From a checkpoint of a small mixture-of-experts model trained on Wikipedia: 64 experts in each of 9 layers, a variant of Muon for the experts.
Below are experts of layer 5 (counted from 0) of a mixture-of-experts language model. Rows are named router (the router's row for the expert), down (a neuron's output weights, with its number) and show model dimensions 0-255. Each number is 500 + 50 x the weight over its row's rms, rounded and kept within 0 to 999. Numbers have three digits each.
After each expert's rows: a language model's description of what the expert responds to. This comes from a sample of Wikipedia text that the model never trained on.

# expert 25
router:431457483522449495450540414475445446461613515524477466468539389512584468477593501434387470508460480533454431479489579464611499411460590468430426481462414417478400436485525577481473549523483590545584469467435548472557460558533478567458557492495438572501439498567457465496489512522417504449523495418502429447425447518517444479477464511492446498547515501478430489474527396591388522479397597487501464551525429451517510395587428446450514476569494408580457501531508486417551422507484539538509434501449466597392463498449497477504426596576485580505530566490388554527499472515498480475564467591497536513565503534487520505506448479499542477466542521416539534500518498461417477519475437414537553524483510503477497469468430485510460491427502488494550521461543475523425454495492583
down0:509520402505544556500438483469527570499478429549530528404507539457539443528564434486507574479453473492501560410443599515539532501545491553527461530541536540465492486423402402404453490372469417545481595537522433491492531481488496489494472517544499479569541493531451556545502388486527652540448470477405582537583563606439571477569542441485555441387563482516471551524369573472523494523448418542499446495472528512476478552486494544437534445456482484563549518524528632440565473525457488559427515453443569435495481469509482473555473593499543526492439490531555439492490454556552433430486398456487476434459425493534537555536494542479445518440447540439408508496479558466448495511558449512567478457557544531448488555478576585455515545504531523467458580530523553543491599476492480
Common nouns about people's lives, work and roles in biographies, such as life in Personal life, school, player, team, actor, siblings.

# expert 19
router:433487456479470448515517487484506468503528495437481446484529452468475484458507493432428466579485430457461400386499503459492485467459479476414506554484524446491490476344489520484460478519437533588483496529487513505620480495500415525497518435481422560510417575480472435499457501522487509508561591479518447461474508533571390519456439540490457440535450627468513472498481457595436546441491456419558504484569461450510510458543481467453502532533462538480401560470466482413510413496525558451606505559478498569491490608398443423512492515503458484516499581561424492610484423496426474459547485474529505543547573535452571391536471497411508497406459510475563535565417495488492413491513458521520565523377544508538504471341532433481521459491433438483639506436551449467473515453465472
down0:478503483496482458568395524420549409513487420361502469430618520521473501500529613559482564503501435492420612548588465505510509512491487531514533514481571519504526451472527579458523582542466476583462527501518481481449550594477456519499429491613598502599530453527480547447440467541447491583542504504487449568531483415470520496480524471431510584486469492504518496477544422421416435553534507421483519503492476465532473490624429509574457463540429507490508470427517445568556516597501515531542430486496513585598636422580474431529451515548479436525589420479502440482510495477397530552455478534451487596470550467511520457441465552462365484513454444537526390464542497513495488477528527471532560441460446467482508516446528430562437444449494460441475535474499522461418460555534490
Middle word pieces of proper names, often Spanish, place or surname fragments, such as Sar-at-oga, Riv-ad-avia, Cor-b-ett.

# expert 22
router:524464495541462425412522484407486479538513527468458481521491381538524446459565542519480415634452409493432503480510493476580477435451558445499467487420456465459517473460515506443460614557429577554536480490465540470517455564561432553441577482463437501530501516554489492437562569517497443494593549467485491471456369598495474469405492541460425477542482564465488503466610422559452545426481508404521398504556480517546566493521458478495452512560448465528424572521486499535515494459618587490617517550477441465456450572470493467464448514509471535521523488567466506560529398513458465486543536491557572563555537547447565494516457461450507412459516502479527594581505461492501522483451515450518567565509595593451424416475505418465517419451442430462514536468564449452525564468458545
down0:416485531559521520520549586432584439544465471469487514563474512459477541443412531430500513477526532458545489455488550562517589534476534521580478463476538540593541545529446511508530527518570504493491586544489468544516480438556477454560479523456495516628475567438522551538501462441520492495554504489506505526411510506534635501520524438575421611511489485397352473536479590549438433439500470518498474427415580446523565526508540536515490575409533435545509510434456508520484457608513512493452530559554510456499567516470439549636522488490554517522518431503522483577512436628475588531526479482491578529515393559484469518420493530611494488614529503528475572446506542461493524437494526496558410445524527491570472533524487585438573493485488461578493440505407527525524424456628502
Hyphens inside compounds like Multi-camera and super-rookie, en dashes in year ranges, list-item dashes, and opening quotation marks.

# expert 18
router:399517436614461455404593397469491454503519505409468467420537501517560472451514479480486454536466451454443482441504511472600449429465540467500464513438495461484483452484524495466484591501477557525608491512492538502518423531547455525462537443415496528559485577526401478441580539589505496446606543479579470499446495534565492528470443536479462505639424509556503572460500464573437505515475468408531507500560496505620512537564422433445476502496491503515478513528367453477604473494497544538559418530442427536494436497472483419462440516498453569635622526526439637502494441528451445446530536533597512549529556499463497431544525467493549409495511576474507492529421472580455466525484514458434491488459587553564456470406455487453496509450481488446506476521518478505462470512424504
down1:507475413516501482476496438479495439591510463441471577570385508454508534467542600542493495591526535496573504553485546448529470559480564414425435485461459457553457527463540547502482547533561515544453517564491463530522610497544460626541493491372622450571598473397500520507442453556477486493526527508412577510489533505404516537534448555551544509520504380482398510453545571540492615565456545543504474483497484535496533423476399547504552509521370512543558445475429554455577455474573504453483514436473444449444506497546470475496463477587536459470484466568474534439414509552433547433439471546481463514463423439521505466505541565585581538535512500506504479514407515473452497546579483542486536534602519418459533475483408524484581498535483535508553463497381563551554494481476521
Prepositions of place, direction or time heading a phrase, often after verbs like located or moved: in, at, from, during.

# expert 59
router:502412481535398429372554483477482394519570574506503468471587416547497467455531526539461466599481517450490496524515567509577462434480563491521470518424451487477437429425522542472471509534469565528520466482464527478562459569580453533435536492504460546474469515557460465495531491501494519501541516409496499452459428520555444487509474520525454490522479538479447474497587429600443525395407601441502461529570508498534545479491501495404478412556506476573459497429455484427540504440595584549567491491456409508457467612427483453468488556603450614500520507528445488557409430529508455378516510556519546514546602484469522518504435536454541453406533515473623571553557546490437465490518435413513532513484493482582456422494445502462424403446448495456515526419511458462467483506449564
down0:510494594456511470531371454545658438413405492530562574519602501576462511425525490473454501516416441466497499498543594525506512613526556526547517479511557466504472528472584357506510483483524408541463494525519481479463506438457565492565444482500466604508483593522540455529554499498553633563528511562602539502502572600530473472578540532510470541512528428461491514496487489526549514571439544441442601459501563455488564436514608429481574381505484458516540498551515541488502467510499573523432423480549521533485633521485524510574433455470453493418523534455513504428422475441526540482503479485504504573544517433474405492394503578470464526450534527529448496501509478533561452516479488527524491451488571469495533418586580425503489486413520539465454488531536481493587525513579475
Nouns naming wars, competitions and media works: War in World War II, film, album, Cup, League, series, broadcast.

# expert 30
router:429519432526479505486595399426453478514512528400455409481534383541529496400548481484463485516460527491505500469509526514513444463455553474495474491434442457457471413473567535484489552524488536507495455445428548460556505512534489557460502464420474525476486554568492390491514544492404450465558560498501467451484516540536464459449467514468402442517510530520475535459571476503462579437453534455523473547580401470583587460502486501488430388612442527554485569431401466492555484481596576576565524531424478503435488551498477381498419531559490550518601498532464515558512463571427448490533498545565613582519537522461608406503523445415534415500515617504506503494445475508446412558449433481544517592479561562560437466486571501469467464482472448467524538448490477547479514409464564
down1:609486427528513486583456516516511491509485521543418565461445479548476471495436452477557637517413533576566420486487491461485486418463436544539635502452556520487614470470519528471429421510452543477545451392445457417484476464550416503526458442545490488506457574479533461485494478560579446515466474451407532486457485466597589606561507570415528507516480521413474504406492569496594499468499470471499515521441518488467547587410462535397551484498411483581556582518508504555481509532525525545478421507497533440517497526498422448613546627460433480480475480602472511556535445506462541540499513460493542423540430433490492428507509510441563473503488497603556587597515478425514540492451517491535494484537499543464533464545420506442565533513513471523436575557581581494480495554449501
Pipe characters between table cells, mostly after names or headers, plus semicolons and heading equals signs: Party | Candidate.

# expert 7
router:457487399627463435477553497430492461483561516500497510468525507517541478427544443513494463536438408519512449460555520445528474476461507423483488459485432406494418482495586515483486527502415557516548471514377535465507524603572484564435523468411449497535432463563490499443534594465475417430573513504600411424454460550549486440388476509449465447522473544505500557445511462553463585500428526446558452567515472483565500484539496433485470425501511493502501516508425478511528484490583603556540484536375411523514485499505414453374470543559488550524615525508479533548455456555472419476526526534583576549575509561389494399500463407484543469492507552442510479547448511528487441535405472462464556536477514562588432468392446497437501491510470495434554560498574460518468512472498544
down0:487451507375454459486429499438483520497565600435495501527506541586418457501394525503476498557515582554393561421532457457517443424490482558531505423563545450485416555592460442495545461525469479502406462556540461514502494507531467497513582528550523486524583435423560611422494501467493540514640438403387538458462444547492541544444571502422531501495492444478506508571556579538544536462494512435478450470455486460586514544579486474465458493544535532504528564536510463607531531528521549549393509502579508388598521543528451495568473571517582541511512497499460558486466458571439470420483515453468545478473494530535454522455522427464464566491508446463444450512405507546535501500492594585606471578596480531502452563510520439524549517563462534424524530530472517443562465563548476
Commas, colons, dashes and semicolons between items, after surnames in reference lists, in times and scores, and clause-joining commas.

# expert 8
router:509502527526436399489519443433467406473574549463442412448569507586492486472563436434453419508521409448438453445538553471538461452454587484554482538465457461441531456441510535422428540494374598502568465560449530491600454540492480524492550459469510538575541564535447512476535565549511476518548535448530482468454480533552466468448504566487399469559422509564511514447556460549456553411423551408517437529506499470524499480518487496445391461558439496539514542460425510490528493447514516476562442491471428507440519567433478460480497475580441493562536458594515524506490397591514494436568531603576603553486584508483548482554478439390566434486538544477596554527504487577502505583483494445483564557478462565529472468462494429413466469459483490414595573487524479443473502490428509
down0:457406536464543524485446467513606537446519491480435455496414440546482492499525467484493548570424421479455436486485490464475522483489519471504549495414370513381559518508511479548452392534599568434509548551464500526464473501454489430479494544542479464541431511461497525506490532412522471507364518454455543487517413410551570531510463550514556457546644532510463547480487484616448477537563435420479550407555408478475514437501553485453475481516454412460496596492539534555450452571499442449511486404604575532426527574508579470468491585493567470521428420472521515505489487461516428397415521452462532520508476450545572487473546512468511524507502472506511542521503542433509624590446584527539416554482464522592536496475600472470514476553547533458489469407461517448491525478541416
Capitalized sentence-initial or title-internal prepositions like In, On, After, At, especially inside album, book or film titles (Once Upon).

# expert 63
router:512477473515423402396578451489463419451586516461528412491502470533553512464563468513492487531395485493433446404569607476580467459497529481512490501444404469439463472428503534485454518522424582510574469535472510463624497545552441550452508459468438549585480521558496428480536472509468452426539520487521391467460466517568441469535510534519427396580533526463477561482498432560412556471421575473475444528486428441557515498528471473389479384545483435573508547493475449422548460500522586563570421543467464600417449544460453409453468536569503515478504558533405481560449447483474488477491474547514552507528514527448530462512440492424568522478528537381557575500451493493428487547457516461534538575407519478547490474471498503453470489416460491454519501448549454516430460407462552
down0:448483465522379516508568455460493456563469475473543528501526518502549546495548477529500467511479486473494385558468459532502573406441589556434550607423421408481473545485551533481556469494478620470455634535510450429499437473480487494474472494418490509498584481459528400505509455437430534531350569515528484488495480546383510478531532529572423488529582517471435463505477544461518542542475514389340513489458471412459422495493512553492582484559548475500564489514485558539488533487483525484490452526581524546537467468448516479567470394569596492520449560514499547593446427536523561435462513402512508548457474547460546468462457561501601515539476534489462472476550457516536553516484480348540641476415546452516495578497532522456469489564407490523558461485527492494509496498527544
Abstract nouns and suffixes in organizational or academic terms, such as -ology, -ation, -ization, School, Company, system, development.

# expert 12
router:525459470610470430492539467468438441506545554512455422490516431558567413457569505527457518513478473433445474449494541462519452438498545447442440512409460401405488461407556552459515586552464548546554462518459515494553483563544426509447566433472473540520479505575496449452546538494430406465530538471509417401443524530543440496413483480487472453545522530475472478445560448504457509505430531473521463491531466441616533434526505478445462455521481466558494546511439428474517501456542578544598516536416391537487458512434480412419481509540451520582573590516481582540459490584490474449602521530561557519599521593480582451476474413506516485453534558497528560572529539509402450567422422414520515530449555542594501459441430405448485502423439433478514490427540469503479511502516473
down0:575428498542539441410517534525441555403508491525550469516485503452532423478494497512503491542589515468398546459536520598591483513479499527440528527468492484500524502508379471506435506580511466520610563537537403521516466493523424499467342477469507511427418517428487444509465577528527421500471463547433451514478397490487408497522486611379540484559534461517467519478512535521590482410569537460441487537559548540488445457458494529435460513499517411580539442449501425477482470506416466476434389542477445377480462454476502443519497497558448522647505589494474520504484483485413496575488491479526538572537441462540448501481587526509492499491370444524456501515528451512513499395512561509576566462419517503463543541543471491528395567506516548482534607513530572517494469406467510
Country, state and city names and first names, often after a comma or New/United, plus years in lists: New York, London, John.

# expert 29
router:506418487508396447440571461530408496490570562496504487453566427497512391433484545483499547504492442486454404452561584488528450502470624433438497542451414490423445423472528483479527589502515531529491495495472515455601392564576499528526574486437433507485479508559505459464498520544468503471518623479481409431441487538545445412481514484421480377506475531499443501511523497523487600484452515452545467481508484447586557446561464456421424444510457498497503547498483453414555405424532521560529555497484464578490453541487456503420399613568478516473537528495448536542416470521501483427528530507472504506594569567473524463532503492498520502383527521501598516524526515501443482591474424431516560574447514596551497447466446463497450467439470408413497523405527450508428521508476571
down0:432479475542438487430363545503515537485574505457495510502366469526476400489545512517507448470491489565509511508511456491519510504417455492473542505482514541516510500450549452482548515516556453573476544549548478517534516516523483404568500560515574531461465518489475481574630484464531559574532488427500516512482602461511553582514501558425530567506489544460606577546549428557526509429577604538529607517560541501476459438532565426559455580441489453549491538531425498488488442456468526529538556549615527532506489470444554585437391415477538548440520445531511456608414481374445553545412419540531525452500496500488494535522432625399524436538469509527503503484478442467495427532518566480529517442539545459442478463523371580423493504536544391502548525586514524518490567493489509
Nationality, ethnic and party adjectives, especially African American in census race breakdowns, plus American, British, Democratic, National, States.

# expert 51
router:426478464528490522456517360498456442488529583450487511428529403570497500484595468491448443507449482478492478464484565443559469444468534464392454484394465392482439417457568572508496551540460540567612430500483516511506439562562512562465564482465463603535482518528468481471529550586489440500583531432572470459427453506501448496513469485493439505542392544522440548488536450567394516463481582422533503523529397456535512404622456415472519516646482489586511493492461502471517478480501574534537467479487491517497418517509494433500450540550468559509528572514466629504580450564505393493598522579521527514552541530450564463488452397497580469424499496478542480509444498524453444509495431462469520570491464503511458430449414426484479475518500509503539581506555480526457447535501575
down0:511434521545472552605541549452525525519512392519525437537482551431472436385546485558383513389442433544576474553483457516510518471426550483460586492499519379517550492500463488585390493502453454498495488461578479489488502499530469451505497496493472544470465527565567490480599447443404426546541480497500510508491492502476463582627541443462421473494557454488575478532464459457472493574604622414524464489461518478495495529439525540463514477448491559487407472614472478436587444475495524549474405573516491493462556417568499539534509393522538505438507488514406527397562488576533492478517538410529530517582492475505472474545499495492528533436549528507526536548539500481468526548489511495506508537484509554465494499507499403541536466451516566419525562532520442430520699599409524
Verbs and prepositions for life events in biographies, such as married, appointed, graduated, won, born, plus by, of, from.

# expert 60
router:465498466569486469390546439420503457548521531398507500369514486508580460431567527417499451541471485440480510452526586505529457486414532464442413492533465426460483477469559544464524546527493535531606462487516488506502495517561494528448563427403451541590474533516402490469547539609525520489592589508585457500457460480550480470464449504499514498596424545570440564473534414575432504485464519452522501521511491463628513510511448475463464488505461501513455518479482421482581454484536611504572397525494502583485435530502497410478462505549470514593581525543452580547481478511470373491552473540582550548517553588430553510480514470409499443453536594462562535538426504574506442480465506468451494591448583529608479499417545480483486496473472458441497514516499484484412498520399585
down2:575454489417511471476448471491541546467546513534510487516465472511577480640484543594525497552426520549492528435538483486402581542506522479394529505511550491555472453475570363486585450493563489519620536439579473519472498503517498485484573495453536503428440448493509494518504455523475512547547444513491557493467486449450560585503479441475619435444529435574500526469544540407464415491589529456417478514443526607501549472533474490414562363495593471516529539517508464483505506529486462513519559441588488488522593461521517513527490460485487543445515471499466464482385516540506448424476486413493544459499464564478491554404540504548482467515596513611534507615461486473487511539462514516481545485539466592486528552495471537559411572466607576402392455507437490421470463611567548
Prepositions required by a preceding verb, noun or adjective, such as compatible with, reflective of, induced by, president of.

# expert 48
router:440463415549527451453525420418447492475477536412493501480506504510510457481512458537470467581424517508496464484502508456532458449450523400492427464450425484457482455498547550486466534606459548527504480498447528492506489598586513548405549478433423539498428468543472418453518588541507420454601491485526509434466441568479499447403476518479446443534507557564489567505530418554481556439482544420569459558543469473623514457511489470440483409470460444523489561455434425517483521430579562554523531551442488496472467573503437443438412590532506546566542489581438561499555493565440435431610552499567596582521522552386476441505487396491530483467509573539489571556463514547477508506493440425443543590494584530569468471414460469471532487427467438439550480459548442566485517489457523
down0:541519499413529507432493493502512506503446391576413577492437442447560482504522416455513503596465577421518460445467555534423544513530422464517537497467479499394467552472447484555445467418482518476492504501571495500527555583572447502512540507546465527554542495493422470444453430470523567563596534535524614484516636457530542572567498522411560515427548502495495554443557430478485432482535497468481540589567506521505456459468497510515506444560463498426468590507576470450480551480407423563474526498450505457535551509470486439598471519599457496436508524411463588422425609414484580453572406520552508537488456609485418472513514506545525567562495472542456491500431492389451478471436534618517530537501464513532485411456461467568508550440412489529488559477494489517468520574518523
Colons, hyphens and pipes that start or label lines in infoboxes, taxonomies and lists, such as Plays:, Class:, - Crassispira.

# expert 38
router:510494481517447448444600439516470514466548521488439447443515476559625441468552553454506485524464473448396449443531547531589485444487492452502421485493488405420423503517548527457468588506492518514600485478424594438515460498542477593456535475485453515523422559593439480449569513526507499416516536460483467475489424571533426428511511519441427434595536520538422542461566468578439540417422510513526475479484450482526580471510403507470381474492461438533411518531474505408629435484498521594503414502431506540459473526491473521457434572534489599520538573479443520557463517520488485470550496536529576541586531489467476502566409480495469512502588519449569519509465480482442417490493535467496532550422548554588368454502455460473480436437464466437496523508509467515442489414440600
down0:520578415497461535590459453440435477447494530444520490439537505591544539486487522556534456502568527514496456457510554461469433395421503509495470491505558528578466546481487498484426562399504527496509534520492430506522504475572488477466531466444507502461485436500447472480525515476531372510571431513547451384516510492607400450553506507598466509619536390436498432559564476572449519458446496544445469495477530500518442490492600426444496528485442486485516383464493439544529444528586526457488500405424529621482515481569468455452463433503536454452451429428489581488532536598515564622475594399506411400585524497454499534447530501520519491479487455497512581426400547566493545476443559457581499505478498526465559458556436457543577532520431472423434503498530523573501505490533530
Ordinary nouns and adjectives after an article or preposition in running prose, such as time, years, water, land, long, million.

# expert 62
router:416509432523499500494511493450451455491580526442497455504542502549505427477511556413489502581469474521449450410545631478476457479512550441369501545512503460478487475451648486485443554515456543615557413479515467385548516539541461541461514446474452564530411564564521355453530536523456484502536561513530376471495505534488432458483445567435493435536496505503464468501517475543489581475499499393511458498549458435570470453517446471486463429496479479537478530467445422430559452457506511450543507549445440547505484605394513410421435560540433510515496569581455495523473425537531423517515493492486542578563551610436498376502435505455583512463507502489533517543453498473427513586476491464494549580438544508553500490463539473484533466487372483415578505485574438505490456443495483
down0:543426567497529415600437473459421538469484520560452492472471560428388468509502427452483465497508492562552567472590481483500498577433491490523443538502556524555577542492458547632462462507445474490467449503453437475581500474412386469570457497565509507605618540534576492495448392485462444502524525506555557552560516502475527553515510531477527510478437541472492441474447423537527509493493518552421532456491591404567629570524613469581440478462508572494481465514565510485500499472457575482478482465457560568539437542514532566479382541516424469491434525546491533452466491496368503446474434494491452368486458539504566491613542435529540486499498405515564420470509517417531431473537551501501566534532599479540513489564458487404471495451528535471515549485508443431521473482464480
Word-final vowel pieces of South Asian and other foreign personal or place names, such as -i, -ana, -ani, -aya, -ia.

# expert 26
router:467509402568515467480565371444491486494497541436468419452523467557571456455516469485443521492472515488480510495554518518520409441499552444510441463423452433484471423441566522480497574508481564517512483457419592484548484490544485500409510442395472520506457536602490396465542518502462424489545541470502384461465480578528481487438415516421383445543507513521498506466499517511457545449472535463553447548557406488615591473479486503472446403585460506535498513441406458514578457484603551522574512546414467479407483550506435428446436604596482512502615494508484538519528492509459451467591515503550579571556563530496585404515514418456539448512523587475529521540439470480458428581458483425505564563469525564562441482479516485409484456481472465459538514479524476541500517419483548
down1:551499497493483530515457575473455574522507475399473412554565498530486496540513600557465516448543621547467512456551471569550460482493460510565472525472527501444455400434473479493590459494471514545478505412398505555439514510325504553517539572490454492541470529467532482533468530580416509465473429483508492517585543439454421526480549526416579494545517500433443413496558461445419532489524461490449524432424480488511644514461466380540441483480508495447578488407586580442424498545481466441459469474527573505405456473529454466542529553448515351480466570454532432516505417535458524549502413558545488446512542467470464555487594562519557430476501554487486507518473439502505466521538432491531516523528438554641531503507567466407455484480491492524473484576469500473605490532481439
Pipe characters separating cells in wiki tables, mostly between numbers in sports statistics or results rows.

# expert 35
router:481504467520512484508513497461464489566550565503417411365511428575542446386532479504434411534482471463462500467539511493518462497428518472492483462476470458474472465455582543485454547557447527516539472454496556458491472537498475552468588467458477531532481581546481407451598600547429446488480498424532462464464487511562488439507457526497495406557503540495443522442591465518419479466418507459511484517522432494518450418532390487492454469549475490531495611493432369465537466443605610511505430494411459506434466528527442485422438489577474554557511551572499610567480478495487477489614516570497538542548556553483614453580453397465518490525509569414533539522481468524403458589398495454481496533461511538536497504427475439425491489422475492420583519467507425542429573482462487
down0:480476491640507530535476485555436469499470465536483460517564574487570466538462442490468528530441501484476488438471481496535569510594554430438459474593507505545554458456470509482397537545460417395428551515539535527448498463536452475541522483489478534522403517466478427500520530553560534475487509453563555485558455423522494406502523481509471493625484409511591534540508450451440525493459446535522544539548589544457569491488453475451448565493482487441478361513487448451507396568577545474459497540448541531531502485454403426637434506550477378528564522482504419520424493473545418481449553438516513556443482541494557577551501522495520485514469493554491500483392509464422549417564439462582464433498522452580623487475549439532546555430447506462526474434408498585561580516455441
Line breaks at the end of sentences, verse lines, list items and table rows, plus sentence periods and words like there, known.

# expert 20
router:526515445545459459449524474441487442486617531496510476440540425569551452391540463500407457523439483511461500456513530467578460486481512417512483463498474425453475489438553518492497532538452593516532427508417524429579526593573433571398524490400475546529446504526522508466596554496421434472595512475552439452449436512563455446418462475484499483516514528478491480439522463569395524490396511378531469505518419454531495452562494469470484446508497521513496511520437495495567460475599603511530411534403447511498496550488452420423435497560399515533598511510460517590482500597477476485516494556578548526554499582472605392497462456484524465501508578394552509569440479528502430514421446479458530544488525546613487463455493461427512499513409500443516569478587485480439543502508549
down0:552436477532499481454422570557460480564478500593576547615507483513561495500429525501477530512519566455526559428457536542534550428452549414479565502460403528476533455530489547448404587590467476571528411570606463544533425524505444517542685586512556469557548522568477523477436461499417462497469515537517520498511464561438479486555484579541467486510494549487480447483530464513519472525499493596431595464494509492496394534419488532502430524511526525554524478507553510492498448477468574504523539465493563357547465458452459504561520575480430557534526549540470536542521512524431556607581600527488486504474572524575443541595497457491469480534547567521405507439480478505533508565531540525446607477479531478465586506515557448577521523575614467440477514545495410387493533513475478
Commas, periods, closing quotes and parentheses, and "and" right after a word ends a name, title or clause.

# expert 2
router:500455496551482379499551474474458437482562571472509405508531460593530456446547473474443527508482453485464454397538533492502438486488570470451483517413455415430488460387532558482452526529440546560548456518510513466588446591531455518484525462475468508527422552543508470478533496472399402495533599463485406426475482505562440518504471543466427462579528467477436498478515412584443533482400532516525422549532432399621529485552483457430470360528502440540470549543475419362500474500535529540556512552468421608484485591434449415394446523514488517536506553539453547541411484562486468481596478521530521514508511523484531463513469452491517502474514514487575522520519520448424427499441470438513534510399559527569510410470438477435469508442434474451504515405575476474423514501499488
down0:566530530449471516554548446474577528535535534497488452531618472512501418472490506513468511453427521454524457491498493528430552546538437488505484466493579454496514519534492548574610482494573477462437596581512402478519582517482519483470463504526497477594523523547524532619553559484402384504510533473556404517503464476517572486483599421521573477480537547473577438481425404559465461494495515525489490483390469461496495537508510556499483544516475531538519454513429480503455574484552548625580426509516472483530414429490500462517441384470527461535520506514588477465512485582524608495543385497443471407472458493553570537522457555554449423444497559476453615487577542399511485527471604517363445407505522455497511571482514475555480570473432554483415492549461543611481514534494478
Second or later words and final pieces of place and institution names, such as States, York, University, Island, -ville, -ton.

# expert 27
router:520511404492528470527502507496427542502615564482491403471537473556485472483499533457513426506457396497486458498602552416546446482519531399469489514505459415424461485428545562464454543511444554641502473526482491424541495514533473460496500444484419519574515458534446444422529531500482431436566459448526437466478467509559507504477314513443504464618460523462452518474527503491493492471450541484494417547482408423561535436520518418473478425518487469515483514529496467452526523476526506609570499630468450572491515648402464423431515512529486472486530539535457519505454460513389451531498514481595566552555494566483570391507417485448552459472490523407509491530516532469468541497503450444513591470434549460507467459408504440415500487495491430443557491448572483458496586412486499
down0:459471525491455529443466425523423478526492463472491442538400486589457556617535485473541540601532450506461492533491525552502430484459513580458562427560576537547546573513467534518485578504475552549439520511451440470454587557574541531538508473483329478513477552457533548491495464490589421462552401537500450541585429440407514552483431521500549427477468496561559534460481547514577512547581475488564507532489455509597510552486519550452458536578458526571485464496495454546458441560460522537430552529545549435541452485459521516492412468498542523509414459504522439537539425508475496516532548517520583550533533565478519498490452441410525538505434422480369511461338529585509494419457595493456519466460536464474570479524487543474406536453518530415546426462497518547434597450421527
Word pieces inside German, Slavic, Scandinavian and other foreign names and words, such as Frederik's'berg, Hing'is', Wär'me', ö.

# expert 15
router:475525443479450415484552477494470467467558564448530434466540492539479452458487517410457487553509477431438437421600551464523444491490542393421513527468487418454478504392507596492499532496474547601548490537495502493511473516545413541477532453482392488608453488554474356473489519508414485498521581495498403492458498505570444500540407578444452479533492480478523506492545510544461510484468498426513436556533423466593551417505514438404441417536522468568469490529528428402537545458550529447552510612430414623495485605374458407454479549517507482532462529517408498516438461544455483512558489498504581479527517550525559392473478441500498481441510547470548479538512537464437470560470474495534563500375493474525499455408496437487501485466466431466535536398589486452449552482499486
down0:527526554486539471472465498430520522497563495481509404474403535529525547475395560488485596480484522500500551421522598529511458507544451535553521474533578458436550561475460471506562518550455426526545565512603474467512351506464517508513404557518473447531515540534481465453495438466504607487545510478475499456447517507581516487465610515490490465427456572448457571506488558487525544436468516524483590510559463502571463551459578470427491526491573543501489373580546492603606555531562436589463417412535497556548511511485552566523464580492481519455384437507529497511536579472530508490523504430425430517533462562535470588491515630457462471486459547612513509367426501499594495460474454436536511523405471430480497476466506509404550497514465465564539583520533514504386520515497547
Final word pieces ending surnames, place names and other words, such as -son, -ton, -ville, -man, Stromgr'en', Reun'ion'.

# expert 28
router:460465431602417481490564510413474506465546525475503483408534437499574453405550469521433504502422413515494426456549527463562467489428520430502491452493433436485457459493585505494492515503451562506574484470442570383530506589616489590451527487451473490520413504560510466479516540489425408447556542467586414472451420502562499415432502507475474495535498520507505536420494492574478563496412546434565480525551422512532482482508468463484432451523494507517511527531453431492556457487570561500517464538407449502446480515484478434406483504536461585549591496572472507601433441627497441472524495548589568527544505548438521423534464407473514458509510552433561487535447478545490432513390492483454550527439547522562432421427504498453492498488441508474512557424573385497411547512502583
down1:533487523580587463505469613554516467541515584516438498487474470513536505602497452572512466517512421531514461502433451523508602521463564501434554488527503493501516446469352589462567505477508460456493481531492476527468420461599345505455485499538520475526538468510541514518508473569406512525546451446484563541506517502550533558492561535522500524634500499561522427562526550482487542463483384584539497495548511596474490559525547479492526496467546494504539507510426483448560550524441430411466514483472500426462467533553519448581581463538542547415543574613553551506587475596522479582567570493453460491435479364565471477490520456406484540457504504508542522438586494519439542506440549568404520489485495525610443471450534495556580522463492536510516429456525581452506381586458440
Commas after place names or clauses, plus and, which, where, semicolons and dashes joining clauses, e.g. Fayette County, Ohio, US.

# expert 58
router:532473476546494452497515399436463417547560492513474365415563405534567449434615447509475460537490425492492475455509518431552490489462547482485457494463435447434474436471553533471474524544460524505551444458462526434568467543548439499386538463427477541564450584631497396454596561538427420487512469450540509458487450580513471478495451528485465458519510504529477520473550415519473527431428484427489469533511479476507514452556434473501449401548486509499489559488478397523545496445577620522513450501453421466438435511481453470495418538555428548558549504571467541526472481518496466464540534578542524522552517572491550401553496416441515494483515561436500566555503453531366456550439474484447495530467555582546459449443470470472432489443451457402546517408554481522418535408440507
down0:463505439489537615471418527488499530482458435572524610515487449469471475547481481542483509492508574535527483576582528496526484442493491393472506526505507556534514563504533485455360532469444524432473562458620457481565480513471537453491494481492564565486613617510492463498574466483472467472549508507451477516589453427487495476489528425556553484468506471530515541462550465624557520464457484557444533525483484510437489408533512603524510436435580472476529548503499513531449471523554443575521465392486519526554554520479380432457484464553481527490412437511560506550370557515538455505509515552497509512453477456610555496500538438457486435512502455544454533383494516538491427464452523504473461362539624632547631518457528552457520520490488458480585527423503547473485637501518541
Periods and quote/parenthesis-periods ending prose sentences before a new line or sentence, plus some line breaks after headings and table rows.

# expert 36
router:420501421524514477504523441469430495452553521443467479423487493507497448491521556405464441543459442498476447449595550446488492449487503457445451510449493386493496496350527497473414495515431508606505457464517483499497490506564493458496498444473463574557506534497397418427481529476493402477530570411547415450471446558530435481494392554403546456579495503464512487452462511529471582473500489453495435539571412482533516481508480456507494485485467470538474511512493453372507473465514549469603461639491392555501511595376443476451519519505475436540507594597458508562495425512382470506477578496597564570608535562502527401503459514508551487442496482441554489548547526478448465514498440498505486497482542459549513506484479478461479459490404397399557492442576446451462516418506480
down0:468511509563432512447463466540469500605516448494423493549430513421425540501490395466451497567503529441463415616471572554508463566550460487491461560443496597448624475538506548412532464515432470456419520579579510479528444501518533478518469620444520477596494580463498454484539525482511504463430527512521371536519496507546475483537502508549569522470468501375481507513442459553444431436553551470591497455535402471506526524499508522468463530623529564465441523498576459471557439447561469570457411504513517423482541495489593548545417518645579620489530492515505469461536470529507410489516432573561555552532499497499472553511592557503532478593436445495579549470557509504535528549500396537449449510551454504500515407514495505421530484514467446478554495503490491481444601495455499
Word-internal pieces of foreign, often Romance, names and words, such as Etcheverry, Ortega, Célébration, Bashar.